Experts of a small language model.
Training: a variant of Adam for the experts, 321M tokens, 4894 steps.
Below are experts of layer 6 (counted from 0) of a mixture-of-experts language model. Rows are named router (the router's row for the expert), gate (a neuron's input weights, with its number), up (a neuron's input weights, with its number), down (a neuron's output weights, with its number) and show model dimensions 0-255. Each number is 200 + 20 x the weight over its row's rms, rounded and kept within 0 to 999.
Before each expert's rows: a language model's description of what the expert responds to. This comes from a sample of Wikipedia text that the model never trained on.

# expert 6
What it handles: Nationality adjectives and articles. Nationality adjectives and "the/The/of" opening short descriptions, e.g. "Species of moth", "American", "Italian", "Catholic"; also taxonomy and biography headers.
router,215,202,171,160,178,204,182,203,199,168,226,226,235,186,211,221,206,211,238,156,201,204,210,174,179,213,188,223,205,220,176,164,189,207,238,218,211,193,185,179,178,227,234,200,236,208,201,240,185,178,227,181,230,160,231,181,186,187,207,192,187,193,241,231,156,215,196,191,189,192,177,213,252,172,174,204,182,193,217,208,212,180,204,199,196,210,194,193,230,196,183,190,209,190,186,193,192,216,207,195,188,213,219,198,200,184,159,216,200,211,217,204,212,200,195,209,187,197,212,197,211,216,220,191,221,215,211,179,218,154,198,170,199,196,214,234,193,193,183,206,225,181,219,191,168,238,177,215,186,221,212,206,194,182,202,235,240,202,162,173,200,175,177,213,204,209,194,229,195,185,178,178,171,203,171,210,225,224,221,203,225,222,169,209,193,222,199,193,207,217,181,191,243,215,210,201,197,180,219,215,194,171,220,219,226,190,164,208,237,216,186,191,183,162,183,203,200,185,184,228,186,218,188,191,197,182,216,192,188,178,197,215,210,243,171,183,171,206,212,176,180,208,173,220,196,164,203,202,185,173,217,176,215,241,206,225
gate1,197,199,208,188,205,186,152,198,201,195,168,194,186,161,220,187,219,193,197,191,178,194,211,190,235,186,198,192,159,194,206,240,177,218,203,207,177,189,184,225,190,221,213,228,180,199,212,202,213,200,187,156,189,190,185,206,228,220,228,207,183,189,187,237,194,212,230,210,244,221,183,182,193,178,191,208,240,145,186,206,237,180,196,206,178,215,168,207,208,185,197,181,188,209,190,186,198,214,229,234,196,205,167,196,221,190,228,221,235,214,194,186,189,189,233,193,131,199,238,221,203,184,196,225,202,187,203,185,203,197,219,230,218,238,219,196,203,175,225,188,207,174,155,199,150,200,254,186,155,177,200,190,210,212,207,153,231,216,192,198,224,195,198,193,153,218,214,174,210,205,209,209,195,213,213,219,169,187,200,169,203,206,191,205,194,207,201,213,196,179,213,221,224,186,204,202,227,221,180,186,228,214,205,175,189,210,191,221,173,199,207,229,179,205,204,191,166,196,183,200,223,219,170,209,192,193,187,173,197,198,171,206,207,178,197,168,225,206,170,203,208,198,209,175,210,190,194,205,213,177,237,239,207,204,201,210
up1,228,194,195,195,208,216,224,235,198,191,236,192,188,216,175,205,196,233,195,196,216,189,192,211,195,219,205,196,235,184,181,205,189,190,173,194,204,224,223,183,175,154,216,182,184,210,177,171,167,226,189,222,205,236,213,192,179,175,196,187,218,227,167,174,222,190,185,224,161,171,215,212,190,202,204,198,172,221,218,197,164,227,186,222,201,206,222,220,224,230,200,224,227,196,196,202,191,204,204,168,180,218,234,193,189,198,203,178,169,187,200,219,199,210,152,221,237,192,200,163,208,207,185,216,156,175,178,218,174,188,191,152,212,180,192,200,226,206,185,204,202,222,205,194,230,217,186,197,205,192,201,206,184,208,239,209,158,197,218,205,205,201,213,203,253,205,202,211,224,209,224,195,196,197,210,187,213,207,204,201,199,195,203,192,223,194,200,169,193,211,166,171,213,256,200,184,156,197,202,214,186,199,185,221,202,213,236,179,227,192,162,196,243,172,186,187,210,164,192,207,191,177,220,212,215,204,194,209,194,189,199,192,184,214,211,238,172,200,215,171,174,170,206,224,190,221,265,190,184,208,167,180,202,178,211,188
down1,201,171,210,176,219,194,224,198,246,176,194,187,217,180,199,193,202,197,209,187,212,225,239,215,186,186,172,229,178,178,208,198,185,213,232,194,215,216,212,177,208,181,237,204,193,224,187,183,238,209,174,237,197,218,181,196,214,186,177,221,194,209,203,216,219,226,186,179,174,170,183,184,185,216,216,205,182,191,196,213,190,201,144,192,208,200,185,182,199,239,196,192,188,220,180,169,183,199,205,161,173,169,235,192,175,178,210,197,188,215,219,205,184,200,189,198,187,232,186,186,208,226,210,200,194,225,227,201,193,210,202,166,175,211,216,185,203,183,191,183,176,219,226,222,207,200,224,182,202,214,180,208,205,229,250,242,204,211,214,179,200,191,163,171,193,211,215,162,219,200,181,230,210,235,172,198,227,219,202,228,206,176,196,205,207,207,173,222,195,230,218,165,224,206,216,202,172,193,178,171,201,226,217,200,216,210,204,210,182,197,214,179,202,208,232,217,172,187,206,201,213,211,213,205,188,192,202,215,205,236,175,220,198,187,145,234,150,167,195,188,238,196,182,157,211,176,211,193,186,209,219,168,220,243,227,212

# expert 26
What it handles: Latinate word-start stems. First pieces of common Latin-derived words after the or a, such as res-erves, fac-ilities, char-ter, un-, ex-, ab-olition.
router,223,181,217,214,224,193,195,202,193,199,181,178,207,161,201,167,181,208,161,218,171,221,198,236,232,224,212,181,183,183,191,217,192,196,190,223,216,239,177,178,219,196,222,188,218,192,187,190,199,215,169,217,212,188,193,194,233,205,240,192,182,198,164,221,243,183,175,188,184,182,216,233,202,228,189,177,193,215,212,223,189,176,216,220,218,191,189,213,229,216,194,185,180,196,213,193,220,198,202,198,202,231,189,226,206,204,226,214,221,190,204,210,191,201,216,240,186,187,189,207,197,185,192,192,157,185,161,186,155,238,181,215,208,219,208,197,172,214,183,207,193,209,177,227,194,183,234,205,203,174,233,212,195,221,198,195,165,225,207,200,196,194,234,171,221,212,225,162,191,210,193,191,177,249,223,216,190,191,188,225,211,159,253,154,229,190,169,181,234,227,204,175,214,201,197,217,187,207,185,168,209,183,189,190,197,219,196,221,230,217,215,210,227,197,244,207,201,199,187,182,194,196,207,195,223,216,203,221,238,214,218,206,177,206,240,234,216,198,181,210,221,223,206,191,206,223,238,203,192,196,201,213,162,192,225,206
gate1,215,177,219,188,225,233,229,211,202,217,215,194,217,202,207,198,209,199,214,189,222,191,172,201,202,196,197,172,233,194,189,188,201,196,179,199,197,204,217,215,216,188,213,216,207,177,197,164,207,200,153,180,208,189,183,162,216,195,212,210,216,174,183,244,217,156,202,224,188,206,219,149,159,236,222,184,209,230,187,214,216,225,220,232,194,174,207,222,207,225,159,216,174,194,201,208,186,215,222,194,212,181,223,210,243,209,206,170,216,208,194,188,154,214,208,196,201,198,225,211,207,196,164,183,210,174,230,208,183,195,188,214,203,164,185,192,181,213,223,207,161,199,161,210,184,222,210,193,172,158,249,209,208,187,183,200,199,231,183,215,250,183,208,228,180,200,216,188,243,204,232,168,218,179,195,183,206,206,198,210,205,217,225,193,170,189,206,186,188,179,199,175,213,185,221,191,201,148,174,199,234,188,176,148,209,208,194,237,248,223,198,209,194,166,218,214,169,226,205,194,183,200,175,218,191,219,205,219,190,203,194,169,196,197,204,226,169,181,191,187,237,193,194,190,202,212,203,196,214,205,202,199,206,186,198,195
up1,172,182,230,200,193,219,154,189,162,189,237,240,163,208,217,211,186,180,166,193,204,187,151,226,230,189,168,170,210,207,194,234,188,208,210,177,206,219,181,199,163,197,192,171,221,202,214,191,192,216,188,180,202,158,200,180,218,206,184,189,220,200,172,216,174,178,196,194,188,197,195,197,214,206,214,220,204,183,196,178,204,191,205,208,237,232,214,248,208,191,200,206,209,193,161,197,197,216,181,197,169,234,211,209,141,212,223,217,169,199,212,258,235,216,218,183,230,205,187,200,166,219,198,209,198,189,194,204,210,183,181,181,202,180,217,194,220,203,158,184,199,207,227,233,227,176,200,203,226,201,161,233,187,211,191,193,211,200,214,209,196,179,194,184,189,214,175,198,172,224,157,189,194,238,187,211,211,208,224,210,174,190,208,167,208,201,225,207,198,191,218,189,197,198,174,185,196,223,213,205,179,204,218,193,247,211,177,180,174,155,170,202,196,211,226,180,236,181,215,175,213,217,193,182,210,175,213,187,190,183,204,202,199,199,203,179,190,218,213,190,180,204,176,200,211,230,194,186,199,212,190,184,158,231,179,223
down1,209,201,194,153,210,232,187,219,196,227,184,174,199,192,190,193,175,180,205,250,190,196,202,171,211,200,198,232,213,205,241,184,194,196,243,146,179,177,183,224,213,189,203,159,219,213,193,197,196,201,195,152,166,220,200,208,203,207,187,218,197,223,205,176,204,178,214,199,161,194,202,207,197,206,199,194,192,193,225,173,241,192,168,204,183,206,178,205,200,221,152,194,179,180,237,223,231,209,218,196,188,213,137,250,165,175,215,169,203,201,208,229,171,215,190,180,198,199,227,192,190,197,191,227,202,224,176,177,196,195,209,198,203,212,177,202,202,221,224,199,192,231,181,196,190,192,178,189,200,196,206,184,182,179,212,199,207,202,170,193,214,201,202,177,228,208,193,194,196,211,161,181,197,174,193,222,217,199,209,167,164,204,199,180,204,225,199,266,201,232,173,237,175,221,205,191,209,183,198,237,200,191,197,218,227,198,197,180,227,223,212,233,171,204,200,228,233,199,177,173,214,197,226,202,196,165,209,189,226,197,187,187,213,181,196,198,197,184,208,184,223,198,208,176,205,219,238,202,214,162,209,191,214,196,195,234

# expert 12
What it handles: Noun endings and role nouns. Plural and noun suffixes completing words (s, ers, ation) and role or time nouns like president, member, years, Minister.
router,192,195,246,201,174,210,203,192,242,240,192,181,193,222,186,160,189,237,217,206,198,182,185,196,209,209,213,175,203,216,191,202,198,206,223,224,187,170,182,202,223,207,173,210,223,178,172,200,226,155,200,210,180,178,209,211,216,230,197,223,194,149,208,171,243,190,180,189,186,198,225,209,201,183,174,207,207,207,196,175,202,214,222,230,176,200,213,185,164,186,222,182,187,156,219,197,237,195,202,186,219,193,203,202,209,233,228,203,205,202,177,207,173,182,172,193,189,230,260,182,219,175,204,173,208,189,210,180,196,189,203,211,218,196,170,207,209,166,239,180,189,178,241,186,209,174,240,216,198,209,191,193,207,186,229,176,180,209,218,201,184,194,236,194,218,159,174,195,166,187,211,193,204,212,182,198,209,161,176,203,182,214,206,202,227,204,208,190,159,222,200,154,209,211,191,193,214,176,169,195,210,187,193,200,181,213,208,205,186,229,215,191,197,183,199,200,224,206,169,220,193,229,172,169,249,228,165,195,225,225,215,173,201,184,216,217,199,196,178,226,197,216,211,193,200,169,204,206,197,183,194,240,209,222,195,213
gate0,222,240,199,218,234,170,205,219,185,215,207,214,157,185,179,184,208,175,208,170,184,228,193,207,196,196,215,199,173,214,211,227,211,193,180,217,225,187,226,184,193,217,202,180,199,172,215,175,203,218,180,210,192,192,211,201,217,208,202,196,194,201,167,188,228,199,200,231,195,184,227,200,214,238,222,219,181,163,208,168,223,204,209,208,206,202,202,192,212,210,208,171,198,212,237,224,216,200,217,182,191,221,229,198,197,185,199,200,208,202,206,167,150,233,186,218,233,204,169,188,253,190,212,195,210,204,207,180,172,170,176,224,147,197,228,197,192,198,194,193,188,198,196,222,201,172,198,228,172,175,208,229,193,216,201,196,174,177,219,200,213,219,223,202,199,213,169,195,189,213,191,210,179,206,222,180,208,226,183,221,198,168,202,193,200,186,194,214,190,154,189,188,240,194,198,187,204,193,214,220,175,221,198,181,242,218,216,246,208,207,148,206,175,218,241,207,176,215,202,206,163,172,180,200,208,138,162,200,204,180,202,181,183,215,210,220,192,216,222,199,224,203,235,157,184,200,241,188,188,185,194,237,181,190,185,200
up0,220,186,199,185,202,227,169,217,191,219,225,157,180,202,203,172,177,159,193,183,192,230,235,228,198,222,222,215,189,212,200,205,233,199,179,202,236,230,250,188,196,198,178,183,203,218,181,190,196,222,196,211,228,213,231,196,224,202,217,211,222,216,179,172,212,203,175,186,200,222,183,179,191,230,162,210,201,205,208,194,227,185,212,192,195,248,215,193,188,213,184,208,193,185,188,212,228,171,170,185,185,243,249,203,215,207,213,190,207,212,226,184,191,214,197,216,211,164,185,207,226,212,217,232,205,211,202,210,172,194,166,200,163,241,214,219,181,204,199,188,213,195,187,217,181,187,184,213,200,199,165,205,215,230,228,210,200,211,206,222,213,238,208,187,209,218,180,220,211,228,199,208,216,198,189,208,198,208,171,249,242,182,213,188,169,186,202,193,215,193,172,189,189,226,180,192,179,185,255,245,158,227,171,199,208,206,214,218,154,184,153,184,209,196,230,188,192,214,204,197,194,187,186,192,198,203,168,170,182,167,184,186,207,199,184,201,174,236,201,171,211,212,215,178,223,202,177,205,211,185,214,195,206,214,202,214
down0,194,167,178,211,226,219,198,208,178,214,194,178,224,171,202,242,179,220,223,219,202,237,200,220,192,200,160,199,191,211,194,214,201,198,205,186,206,191,196,179,198,181,203,209,196,227,198,163,187,209,169,180,214,185,166,224,201,207,186,190,200,177,219,200,208,248,194,162,217,168,212,194,172,225,161,236,182,173,214,231,191,228,232,172,187,184,213,214,201,206,183,181,223,190,196,187,202,194,203,212,204,190,201,196,196,219,243,201,205,200,228,218,220,205,197,191,181,184,178,198,181,225,205,193,204,202,210,163,212,214,205,208,168,200,233,193,182,206,197,206,202,239,224,210,183,190,209,205,165,207,205,186,154,264,197,168,208,235,189,214,234,170,206,206,218,229,206,223,192,202,206,139,174,210,229,223,194,202,215,185,209,231,186,167,191,190,178,223,178,229,196,209,188,203,190,184,180,234,195,223,237,206,195,164,192,198,198,206,204,238,207,207,233,181,198,199,186,222,188,198,185,201,236,223,158,190,229,175,218,233,203,202,189,225,184,193,202,219,173,138,199,174,213,211,180,200,190,213,218,200,207,188,200,226,196,206

# expert 7
What it handles: Inner pieces of names. Middle pieces of foreign or unfamiliar names and words, as in Vas-ud-eva, Pas-qu-ale, Q-ur-an, Abd-ul, and name starts like Dav, Kar, Pal.
router,223,196,210,210,184,174,224,209,211,204,165,189,217,198,188,195,178,188,232,225,216,210,203,224,206,208,202,176,220,203,209,202,191,194,172,208,231,216,202,170,196,231,172,195,192,220,172,199,186,230,201,174,204,196,195,217,206,207,190,150,229,211,179,211,194,199,158,209,189,183,203,218,203,197,200,209,203,234,195,173,163,239,217,180,168,229,234,213,205,214,217,185,200,219,172,209,203,235,210,213,170,202,214,192,226,233,204,181,201,170,207,200,227,178,161,205,176,202,173,210,223,204,164,178,206,238,204,218,176,175,213,216,182,190,201,173,208,191,210,174,216,192,194,160,180,176,206,186,210,214,201,206,193,225,201,192,236,170,189,217,206,234,223,175,214,202,241,153,210,230,165,204,194,216,200,192,210,205,225,188,215,227,187,193,186,197,192,192,184,192,177,194,209,156,214,163,225,196,174,227,194,155,220,231,214,204,216,160,243,191,191,208,172,161,203,204,220,172,230,220,227,229,184,198,165,182,200,182,179,186,202,211,204,193,211,222,205,200,178,214,187,216,218,235,159,198,204,183,236,232,211,190,183,195,195,189
gate2,202,212,243,186,205,193,236,228,157,209,156,196,182,232,212,154,213,194,208,191,211,207,202,208,206,184,162,224,213,188,194,207,215,202,187,221,191,167,198,205,232,198,219,197,189,227,234,204,199,209,233,223,175,215,192,200,208,205,216,175,228,205,232,170,250,208,186,179,179,178,186,177,241,171,199,215,202,196,207,210,215,216,228,187,176,203,187,225,191,199,198,191,237,186,219,219,184,171,191,178,197,193,232,207,207,195,175,182,219,191,214,183,194,194,183,227,189,217,206,204,201,232,216,206,193,175,156,198,200,182,204,220,225,176,147,162,227,183,189,213,213,184,163,184,188,259,185,184,190,168,218,194,187,163,177,210,180,190,199,202,200,192,227,201,204,215,163,164,221,209,184,225,191,220,187,187,185,199,180,192,218,207,175,179,233,167,181,195,190,201,207,182,194,211,214,193,229,200,197,229,205,168,194,217,210,167,173,217,204,216,191,197,187,185,169,198,206,208,196,239,169,206,182,206,193,192,170,234,214,209,188,223,210,182,217,158,167,188,219,191,190,215,196,209,158,190,220,214,193,220,205,202,201,181,163,226
up2,223,199,227,244,201,226,223,217,152,171,157,211,175,216,204,182,196,201,209,192,201,223,228,217,187,194,174,182,206,175,191,218,201,200,207,214,191,162,192,184,202,185,195,212,173,208,206,203,212,211,186,178,160,240,227,191,214,191,202,209,200,222,197,165,210,212,211,222,180,219,211,187,221,206,216,207,200,218,180,203,203,205,211,187,160,193,210,224,156,217,214,215,199,166,212,199,188,187,172,204,217,213,200,182,211,178,149,215,185,218,216,193,204,213,173,178,181,194,212,236,188,188,210,211,216,197,170,203,247,190,200,241,184,149,176,195,226,181,192,198,226,180,193,207,210,212,187,170,193,189,219,176,177,184,188,220,205,171,225,173,202,244,194,200,188,215,198,188,191,225,211,215,213,201,225,191,229,174,173,167,227,197,177,210,189,171,225,175,227,220,210,215,197,227,202,209,204,249,198,195,190,189,186,247,198,163,190,206,211,223,205,183,186,184,160,205,206,233,200,240,186,237,220,202,212,155,185,207,208,209,197,186,191,199,208,179,173,190,227,198,212,228,222,212,176,163,208,199,211,222,225,203,197,150,207,212
down2,199,224,222,209,213,196,200,177,196,173,178,184,195,216,210,230,179,212,203,247,220,220,149,208,205,191,191,197,260,216,188,205,191,200,215,226,206,198,172,222,184,186,174,222,207,171,206,222,214,199,220,207,190,204,228,200,181,233,190,156,207,199,167,196,217,173,238,200,228,189,183,176,197,210,226,210,188,198,199,206,210,187,221,227,168,232,226,198,194,221,209,177,203,216,177,231,233,185,182,187,215,230,202,184,177,222,164,201,223,213,210,189,197,217,162,196,227,209,187,208,231,214,180,193,211,168,204,191,191,171,222,180,226,199,239,224,200,198,201,219,221,161,208,216,228,179,192,204,196,214,195,212,207,208,210,183,188,195,219,202,192,204,215,204,200,214,189,151,188,186,200,234,190,251,208,182,258,183,184,177,172,169,177,213,216,212,200,164,194,199,195,214,195,200,171,202,206,248,176,214,231,195,194,186,213,208,181,212,160,245,198,205,178,219,224,186,155,209,205,191,213,213,209,217,215,223,191,180,188,163,230,209,189,164,219,169,221,211,202,190,184,175,170,194,190,196,208,170,190,194,203,188,185,211,209,200

# expert 21
What it handles: Prepositions and articles. Function words in running prose, chiefly of, the, to, a, with, by, among, between, as in "Coat of arms".
router,189,175,190,212,212,189,153,184,217,180,249,204,195,180,205,196,205,187,210,193,198,220,205,205,178,193,191,185,209,194,191,202,172,258,230,227,182,202,194,176,239,207,183,207,203,195,234,173,185,184,177,211,218,191,208,195,202,184,188,211,190,228,180,181,165,216,228,198,173,188,224,222,207,234,230,202,180,191,191,201,200,195,195,203,208,188,200,218,230,199,215,165,184,209,191,240,214,206,184,183,216,174,193,192,146,212,118,199,193,181,183,191,232,196,197,188,216,208,203,197,171,214,185,221,154,176,220,214,175,209,196,210,211,204,195,213,215,195,185,175,197,209,203,217,193,161,157,169,212,222,205,190,191,214,174,250,204,200,212,181,177,198,201,209,201,183,203,174,202,174,210,199,205,199,203,177,198,212,212,239,254,208,191,211,230,210,196,192,156,227,217,195,196,237,174,211,182,199,192,200,192,218,182,192,199,163,219,224,211,223,169,207,175,189,169,217,175,192,205,200,194,185,183,194,217,179,189,177,224,214,198,212,204,227,225,199,204,204,211,203,183,201,179,145,238,210,179,207,222,213,227,156,193,180,219,208
gate2,174,211,180,173,212,229,217,186,210,160,218,247,204,172,185,179,235,175,228,203,208,164,185,209,163,186,195,155,203,217,209,178,214,212,191,211,209,173,181,161,196,207,219,194,198,189,189,215,226,235,219,200,160,192,174,204,211,189,214,242,228,173,198,209,203,239,193,187,212,204,221,207,228,194,169,205,210,189,226,208,197,194,186,222,214,215,211,196,234,198,167,176,224,189,193,201,187,204,214,202,197,183,219,207,198,197,205,188,190,203,215,227,205,236,193,173,189,164,205,202,213,199,183,205,235,194,170,173,208,197,191,215,190,201,182,189,172,197,189,188,175,244,243,176,159,232,199,198,180,212,213,204,165,207,185,192,187,211,190,160,209,204,200,190,202,172,186,194,189,154,163,218,197,184,180,211,224,210,199,208,178,161,186,213,218,212,168,186,177,176,227,168,196,203,153,207,198,184,220,194,175,182,211,197,233,221,173,216,238,188,199,180,188,230,210,226,189,185,200,207,223,202,210,166,212,153,209,198,196,167,188,200,217,206,206,187,171,168,185,164,220,203,214,213,182,190,209,205,179,197,155,168,201,192,202,199
up2,234,206,213,215,226,170,167,202,189,205,209,171,183,220,181,204,188,216,160,188,200,240,216,184,216,209,198,210,195,202,186,241,203,208,218,205,206,219,228,208,228,187,188,204,192,195,189,176,173,188,159,247,224,215,237,200,175,207,192,197,201,185,205,192,188,181,198,227,158,206,207,177,192,224,242,181,178,223,200,216,156,194,221,162,178,213,184,176,173,209,221,230,176,220,205,217,251,211,193,167,218,190,209,178,185,203,197,188,210,192,205,189,201,166,200,221,218,219,177,191,212,182,199,208,184,211,228,224,204,217,212,164,201,197,195,206,209,181,206,238,218,165,171,219,225,189,195,225,205,190,225,188,215,173,191,218,182,206,200,199,194,235,229,189,191,186,177,196,187,236,237,211,210,180,198,193,191,190,193,193,229,218,212,194,221,188,218,235,239,202,153,208,217,204,216,181,229,190,175,206,222,196,194,211,172,169,200,176,178,195,173,230,203,171,185,171,197,221,187,218,159,191,163,208,209,212,188,212,188,232,206,214,178,237,202,230,202,205,187,225,206,203,222,204,224,200,165,163,183,217,235,209,214,202,208,231
down2,181,193,185,182,182,150,196,208,193,179,196,208,180,188,231,166,170,205,206,195,193,196,186,207,211,184,192,216,180,179,197,209,200,187,178,224,228,217,185,200,177,181,216,201,228,229,220,190,176,199,191,214,235,191,197,192,177,182,206,227,204,159,204,184,270,208,214,219,202,191,185,173,209,207,169,221,245,172,216,186,201,200,205,199,191,202,197,193,186,240,220,213,246,170,177,184,172,169,179,191,170,220,208,202,184,217,204,195,178,221,185,218,184,187,199,173,213,191,186,224,186,178,209,215,191,215,210,209,188,180,239,173,186,204,189,217,221,212,203,193,206,215,188,225,219,203,237,166,225,181,184,207,209,187,218,176,193,232,192,188,199,187,246,217,179,213,192,221,209,191,213,214,199,197,222,192,219,185,177,210,175,154,202,209,218,221,194,211,203,187,156,179,200,184,190,229,201,240,257,215,197,203,199,236,185,193,226,225,185,200,232,199,196,226,155,178,206,179,229,181,228,202,168,233,201,209,183,211,179,192,244,219,181,205,233,223,205,234,206,213,217,201,196,168,200,218,215,199,183,193,203,217,184,168,222,175

# expert 31
What it handles: Name endings. Final pieces completing personal surnames and full names, often before a comma, a parenthesis or (born …), such as Rados-h, Hoek-man, Tol-bert, Thomas.
router,196,205,212,183,187,205,226,211,187,203,193,197,217,213,190,188,196,225,218,183,221,193,188,234,193,184,223,216,200,220,219,170,160,197,178,213,195,185,192,202,197,194,196,219,220,201,218,208,196,175,238,180,185,195,181,215,190,213,187,190,210,181,206,167,225,202,170,213,189,204,192,212,201,221,204,200,234,168,192,219,208,162,202,158,195,215,184,217,208,191,183,207,216,161,159,188,181,203,146,198,171,185,191,213,218,210,197,173,181,198,185,173,200,185,220,219,219,185,208,201,200,221,187,181,185,197,228,208,197,161,198,182,195,211,198,211,217,216,207,219,181,183,223,181,199,226,221,212,186,233,185,192,206,206,198,189,246,158,196,202,231,210,178,199,195,172,205,200,200,173,181,207,239,217,203,169,200,198,162,160,209,226,212,224,182,217,196,178,205,197,209,209,218,179,164,172,222,229,259,209,217,160,213,206,219,160,166,200,208,158,224,223,182,181,167,194,215,167,185,207,218,177,218,161,236,178,190,211,193,187,179,199,186,174,182,174,187,214,227,225,219,172,213,227,211,177,183,178,190,195,157,244,220,195,172,228
gate0,176,177,240,192,183,201,156,200,218,204,198,199,203,211,217,196,224,176,198,175,215,196,182,214,225,180,180,208,181,210,173,190,206,195,176,223,194,204,234,186,201,195,196,220,194,198,201,196,177,213,189,191,200,213,207,184,205,203,228,179,191,189,181,199,208,170,220,197,198,213,197,204,205,231,182,212,169,196,213,212,221,182,203,183,231,219,182,184,230,199,163,214,202,226,202,201,224,219,172,226,198,184,170,197,204,185,166,154,170,201,228,179,185,177,230,181,201,163,218,209,176,178,178,206,227,228,209,178,215,179,198,181,195,208,171,172,193,211,201,200,219,195,198,169,168,201,187,183,167,165,229,209,196,219,206,233,177,170,228,206,203,182,189,233,206,180,223,185,200,167,174,210,181,186,188,203,191,214,207,190,226,202,211,194,199,201,204,188,216,202,191,203,165,159,201,224,165,186,209,166,213,161,228,212,192,179,182,203,224,236,188,223,228,212,200,186,219,232,225,215,225,231,204,188,220,195,189,185,197,265,213,187,234,162,205,185,171,198,234,195,214,213,198,151,184,241,182,199,138,214,196,192,207,168,192,217
up0,184,199,224,216,209,206,163,181,250,204,189,203,200,199,209,189,216,193,227,188,214,191,189,204,201,179,189,209,194,199,172,178,213,178,188,209,211,195,230,191,208,196,185,232,193,195,229,189,214,196,174,204,179,218,199,162,201,211,228,205,190,200,195,195,222,174,202,183,225,241,225,195,197,255,194,216,180,207,201,209,229,177,215,184,230,230,195,183,222,210,181,203,198,200,189,207,202,230,192,241,176,193,169,218,228,187,178,192,196,199,219,177,198,173,202,203,218,158,222,193,144,164,169,180,212,215,211,203,212,175,178,159,200,208,185,173,191,205,213,205,220,173,213,145,180,181,195,186,188,164,211,225,192,213,199,210,177,189,227,213,220,203,216,203,215,177,208,160,182,181,169,202,179,189,187,210,197,205,197,189,214,240,210,214,219,227,204,203,202,188,191,231,172,171,208,206,201,196,210,198,238,169,228,202,204,198,177,215,213,221,183,230,207,219,208,186,224,240,206,231,200,219,204,179,226,207,177,192,196,272,221,194,230,193,199,182,181,204,241,207,211,223,233,192,190,216,166,205,176,234,196,198,198,149,205,216
down0,197,200,221,217,198,199,200,193,260,190,199,212,203,207,204,196,199,212,219,218,179,181,160,212,192,195,209,211,209,196,191,210,178,199,197,216,223,193,203,208,188,183,225,167,171,182,201,200,181,180,223,162,195,198,189,195,182,213,194,202,207,196,200,208,209,183,209,203,210,241,178,218,215,225,230,197,191,185,229,197,220,205,186,207,208,192,209,182,203,188,222,206,183,208,189,150,195,192,210,209,188,208,170,208,219,236,213,191,221,211,199,218,221,233,201,180,184,147,218,184,197,202,180,206,230,203,189,208,195,233,219,197,229,191,266,217,191,226,225,249,205,208,165,234,230,203,197,185,199,173,173,250,227,212,191,200,196,207,272,175,187,184,219,213,177,214,226,225,193,199,190,237,163,194,211,219,206,223,168,190,180,158,202,200,219,179,186,243,236,181,204,190,183,174,200,220,169,186,171,227,227,206,158,195,212,183,207,204,233,167,206,198,175,222,185,194,212,191,210,233,219,190,203,216,211,235,215,189,188,191,222,178,191,190,180,216,209,234,207,202,205,208,223,208,235,186,222,236,176,212,196,210,186,214,186,203

# expert 23
What it handles: Articles and generic nouns. Words like a, one, an, state, local, country, private, plus stray letters inside words such as re-a-ction and ww-w.
router,169,202,215,197,195,191,227,163,219,225,198,168,221,195,203,222,195,205,163,206,163,209,213,190,224,211,202,191,235,204,208,182,240,165,180,200,228,179,190,191,186,218,215,210,196,164,190,202,245,177,186,188,208,212,235,232,223,213,203,195,187,216,235,209,192,222,236,195,175,161,187,197,208,211,208,165,198,197,184,173,226,229,199,171,205,163,193,205,187,202,187,188,171,184,206,201,231,237,210,196,218,195,193,209,229,195,230,220,175,215,217,229,210,214,227,185,212,176,208,200,215,210,223,186,242,189,202,195,217,198,202,220,197,200,221,220,223,209,200,200,205,175,201,197,197,200,158,224,212,196,231,175,179,176,224,189,185,187,195,184,172,218,168,220,248,182,184,248,211,207,202,152,188,234,230,160,192,199,209,207,169,160,221,198,200,183,209,209,212,221,175,208,192,192,236,217,167,189,196,217,204,240,178,222,213,210,179,186,167,207,208,213,218,226,228,200,229,203,194,195,180,183,224,206,188,167,192,208,172,192,198,186,212,232,206,193,202,191,194,206,196,214,233,194,207,206,235,201,213,150,217,187,209,235,212,181
gate1,201,216,212,205,217,204,183,226,218,244,172,213,200,165,201,197,211,194,186,190,210,225,207,226,188,193,192,212,201,192,199,244,222,213,180,191,190,218,204,217,186,232,210,219,203,239,234,168,136,174,219,204,157,200,212,209,240,186,195,201,213,209,189,175,200,180,200,175,209,201,204,227,194,204,188,199,211,194,209,178,207,222,175,237,187,204,165,170,193,203,215,181,173,252,188,171,178,202,176,190,189,197,203,208,221,217,196,221,210,204,163,228,206,220,231,189,209,181,199,201,199,188,212,231,162,199,217,244,195,199,181,183,189,232,179,217,216,209,188,171,216,183,181,202,198,177,204,160,201,199,181,240,179,205,200,233,184,189,228,213,189,184,188,162,209,183,179,200,223,192,197,210,227,172,219,192,194,207,202,214,195,218,171,182,223,205,217,195,234,183,237,211,183,252,231,211,167,183,214,183,201,217,202,194,190,205,216,200,180,194,235,204,243,176,186,183,160,180,195,212,202,195,195,213,234,165,177,202,183,206,221,212,170,224,218,208,196,202,170,198,213,235,172,186,179,181,206,193,145,200,201,193,223,198,217,207
up1,194,208,240,207,183,196,231,206,203,183,205,181,214,199,175,182,181,153,195,219,226,236,219,219,183,169,186,194,189,202,207,197,197,194,200,263,217,205,228,202,228,190,191,184,192,217,230,221,189,210,164,252,216,228,203,175,184,214,180,219,196,199,224,184,182,191,191,234,208,192,174,164,179,235,214,210,219,178,230,192,214,180,189,187,234,205,202,205,197,209,196,223,177,183,229,184,173,197,216,197,214,190,211,211,189,193,188,211,210,241,204,235,176,191,167,204,201,206,206,212,226,188,219,245,241,194,166,194,191,189,191,216,182,192,180,183,197,210,188,196,224,190,191,237,216,201,197,191,204,218,167,145,171,173,217,206,200,206,181,241,189,237,203,193,229,213,237,184,212,203,191,200,178,193,204,190,185,212,191,170,184,169,223,207,199,219,209,215,190,197,236,211,203,213,185,231,156,188,197,191,189,185,217,178,205,208,221,193,208,162,227,186,211,227,174,179,172,207,238,197,192,176,207,196,207,175,192,222,221,185,205,182,199,184,182,211,178,170,233,195,225,224,161,223,227,211,207,204,173,190,193,196,225,232,228,197
down1,195,208,254,200,176,206,234,225,204,211,197,196,214,189,193,200,200,188,183,190,212,164,198,200,236,200,195,194,164,182,184,161,182,223,189,208,197,187,213,203,199,179,244,241,201,187,202,175,180,186,207,210,187,218,185,176,200,203,185,204,244,192,191,200,231,187,222,221,186,208,227,195,175,206,187,191,224,182,173,203,202,205,197,178,165,233,210,198,228,228,220,225,207,163,179,203,217,177,213,184,199,206,185,224,202,170,211,249,201,203,203,157,243,195,242,198,211,186,195,179,217,211,200,220,205,209,188,224,190,203,148,185,183,216,155,186,166,186,202,202,214,203,230,198,199,174,216,183,184,208,221,180,229,198,215,185,201,186,216,207,183,180,169,181,178,219,214,204,229,222,223,207,207,209,242,219,169,198,166,206,231,159,213,197,175,179,221,223,209,216,189,215,216,208,182,214,192,182,200,220,216,178,219,185,194,182,202,241,188,213,201,196,166,204,207,204,179,182,196,216,198,220,213,220,202,178,160,189,205,222,222,201,184,200,160,192,194,185,198,183,229,213,168,207,159,220,243,204,219,166,236,179,169,198,170,205